config.toml
n_layer = 11
d_model = 128
n_experts = 32
experts_per_token = 1
d_expert = 352
d_shared_expert = 0
activation = "squared_relu"
moe_layers = [1, 2, 3, 4, 5, 6, 7, 8, 9, 10]
router_score = "softmax"
normalize_top_k = false
routed_scale = 1.0
balance_loss = 0.00296
balance_bias = false
init_std_router = 0.0157
lr_router = 0.00134
vocab_size = 8192
norm = "rmsnorm"
norm_eps = 1e-06
tie_embeddings = "early"
optimizer = "muon"
lr = 0.00344
beta1 = 0.9
grad_clip = 1.0
batch_tokens = 131072
seq_len = 256
train_tokens = 788800000
steps = 6019
dataset = "wikipedia_en"
Below are experts of layer 8 (counted from 0) of a mixture-of-experts language model. Rows are named router (the router's row for the expert), up (a neuron's input weights, with its number) and show model dimensions 0-127. Each number is 500 + 40 x the weight over its row's rms, rounded and kept within 0 to 999. Numbers have three digits each.
After each expert's rows: a language model's description of what the expert responds to. This comes from a sample of Wikipedia text that the model never trained on.

# expert 1
router:543555546573437498437442493461545534482487497463473543550456515567449527539442574473507508478479440455521557499574457453537604558547476507553489488541452490508490482546520530528486487527506448567486549504534493505437435518495561476513554426444494460503527523441460498532506582521460456535479454527563508546485483509429466526519541513495538474507457462536509578460442511448489498491473
up0:511551527492499488511427519481582546433466474467546430510549463529499558533477511486572500505472543536495517465488469463455490459509529487507571449548535502470537520540532520382563487466523491494448449474390521533492527489454514563495470558499429554476458451495486582529483511505463479516552430444534520523575485520481472523498520522524550523464477457383501552511506485441493538483540
What it handles: Prepositions before noun phrases

# expert 4
router:498415465507470480427533482514494511457502517463473468488392472534482438555507504522493479514507488481500469515500458451509522558460431473509492514570418501487541433467458439467488493534482498552510504488516537480510475448486475474480534413550532527490537556503514445524429462473488521444482425565531456450469509467438539383511548447510482464525519551550595545454535533494425479475536
up0:567424510569568480573496505498467512440513494477507513549507545499534555471539531501516445518441471435450569499510487495519519453509454538531493510486466489505471480467529488478480456580517557441454472515490521420518540502581477438437419499539510561470520469548458481506505510548432520467526456510571554527534499475516463544495469551550517469450524491549509634491574492552539530504524
What it handles: Name-initial syllables, LaTeX symbols

# expert 11
router:514587476502513498474529496471423499429527506560470515483523486543422501529510540416519480434502497440545528444437475472531484494531541521488473512524514480558514439497534484555484527458560461550510467490500549429477549443471506556517441503435501468455502539511508504518476545461498550535461530505483532486476504525471430593512539631467469573550428555530479480529501494455458546488427
up1:393509536423522537613544437487472446506449526518422487489471537486532545529374527467485534492503480517506516503469484508556521499496493551476549432567438495526451519551525481494513520462483448442538474482529519466567499478557477477494554436522442511530459553502489543494477516532453445476528535488495517513523532600475381510556484511540544511518543539509485504487476502532495446481467
What it handles: Descriptive adjectives, adverbs

# expert 3
router:467527465523489488570524507544471451470482571538465509444461565470501478533527498511506504455518432504422541524475561473467545523512542535547489479486422498482508432483599527520577520486543454472524429444515530472538551492505537589509555494473496562497459500547524545538508517510446495447472515437441472454553520547494460429560465508502535433470467551535564488504435526440454440518527
up1:477533535511530580500527460459462471591446581510508546457481462500482417575486498522474531471498521541445539487507504436467525494478532477527534493491514498509473506502445456513416426420552482497457503472432485514511503498494518451389422469477464512477497496464451475528503467567488507510443435462526528540487624526489502488515560558493511539461538495447462502528557475462458454547559
What it handles: Song title words

# expert 28
router:534535496499552551483441522522580553543490493506535507542455462500419526483509453492524537534505545502472572528525483439463526537441499470553514548435458553486458485576555501542518566555480516537553570589511497468463492543465513520517467506445496520556487499418491475507550601511565476506503495454517537532506548472461565472561494518550589483480490513466470527548445467535466432464468
up1:551474465470538537458571460509518434519494437454503536515428509519556423503549478548581503555444411534515499501474495614492498481470508494496544542514483532524421531508591425450506497525511546484530582502474522491528456541472513454418492468552470462517473566496487518493537524501495489481467528533512427534501518549547516511468496445486491393571489513422534464538512515498473482520511
What it handles: Clause-joining commas

# expert 12
router:426424509489549492415597555508496499558481518482494481530497457561482499520501491581457480533497493469463509539479514453551461501404475559546442431448540476464515489555496513480590458483516475464530516494567578543497505507548541444489448552476592507497488469517546451449509474523494477461525483550521528495485515510493494457545541497478479465436541470461488425519563484471544590452478
up0:511483483522488480512479475437573450534481503464556475520495495519460497578533475421550523523455533438497541567526477582454490508461472498492520452514489497452472426395508538545492517544559392466579543536510557477464505455512540516448477468473489497428504548400517502521503441524530467490555534515474470486497483474482549527561587568499550574540513512493507509476503467503443540462525
What it handles: Taxonomic name endings

# expert 9
router:455503468432538515478554488489509462446451479557495497506531502564548545447482492578501468479565515530538470514520538478446506529394535525498551514529438515528552484530555474498564543479512492517494479430485473488524514546526478557450538482459496434497514564463550538405521446475520466506474546456500414515562523576452464543547427539485445556529503523553451478560499504546469486550448
up5:457551479515475485502501545575447538493506497440525436452475573515539412520467489505439512558553472465464479506549463503521547486518565477538435494491541502504503485508576518501432484443496499500481414476553491512509514530492518582461506471483501509456512489476436558396498564491508518595445574504538513539470491419443471505467571495445456476551482490463501429487447483445490541527534
What it handles: Role and kinship nouns

# expert 26
router:462526413487464490468540469523525514433480514478541459460511522475481439537496472569550528528546495541575534503503493381450488548511493480540509548455546457517484475472528539532477551520440436545527444514521446396467466486488515495459500504504564493493549524573510490551552546465531510446512556518527537473534577542477502539385542499526526576522467564519501506469499464522444495501441
up7:447495431521517556474465535556527428545490539513584506490492486509515588517494501483542509500481560469553491503508510448488545445472558466545504391479527466492440492468517468564450458449550498449509487526418487451411492482581521466500509515504456577506456483418504480473577441510559467498490549503478526511456491427483549476494478580503494514488460547537509526547526486472518419493455
What it handles: Latinate word beginnings

# expert 10
router:540553491487563509466453504436495460472524524479428502547539479530551519495560532451528513531507539472540417483458512563513489489586471539513556424487520493449547561481522413528500554504512499421490546456466502456546527508447443522551498512510446561428412548493435487426498453457459465495504562506531454530496509476558445516475443538516444547546431485461485491525555479489525516520502
up0:442505487593423498528497562521494480479423546425510573517545531525463442485470501465539535529488470405493504466509488487573451542504553513511542543502435500510450465529474483506510385542504508508515473443470473518504518451498512519483522584373445547432503514474505492544529501494482534531471529529490508534498521520489492534459479470495512567517531409423498455474525406507485512549469
What it handles: Sports rounds, seasons, years

# expert 8
router:478431509485544521460563541485477464554478551502481524472538477550504454520542500500457513456514512505414453480493498618509422505454574483471575484519526438491510469549414461476578442494457566508451529464508427453587512516524517475530516549549510492537477537464563495417550452572485444492477513515470458533530461466508446438463511491493489512472560436502443479508497525526500521517524
up1:409524525528520499460495466511501479494465413503520511489493498511509439486491480471559548476516503525544464389479433541470511522433513576550491454515460444566522417533504432419456488563494527536515515509481476501506499506517492452551535508511448499547502477495582381507562511448489475458511495417516499522538516458410533531498497476480447458513464491434518545499502560426545535461515
What it handles: Place-name pieces, infobox labels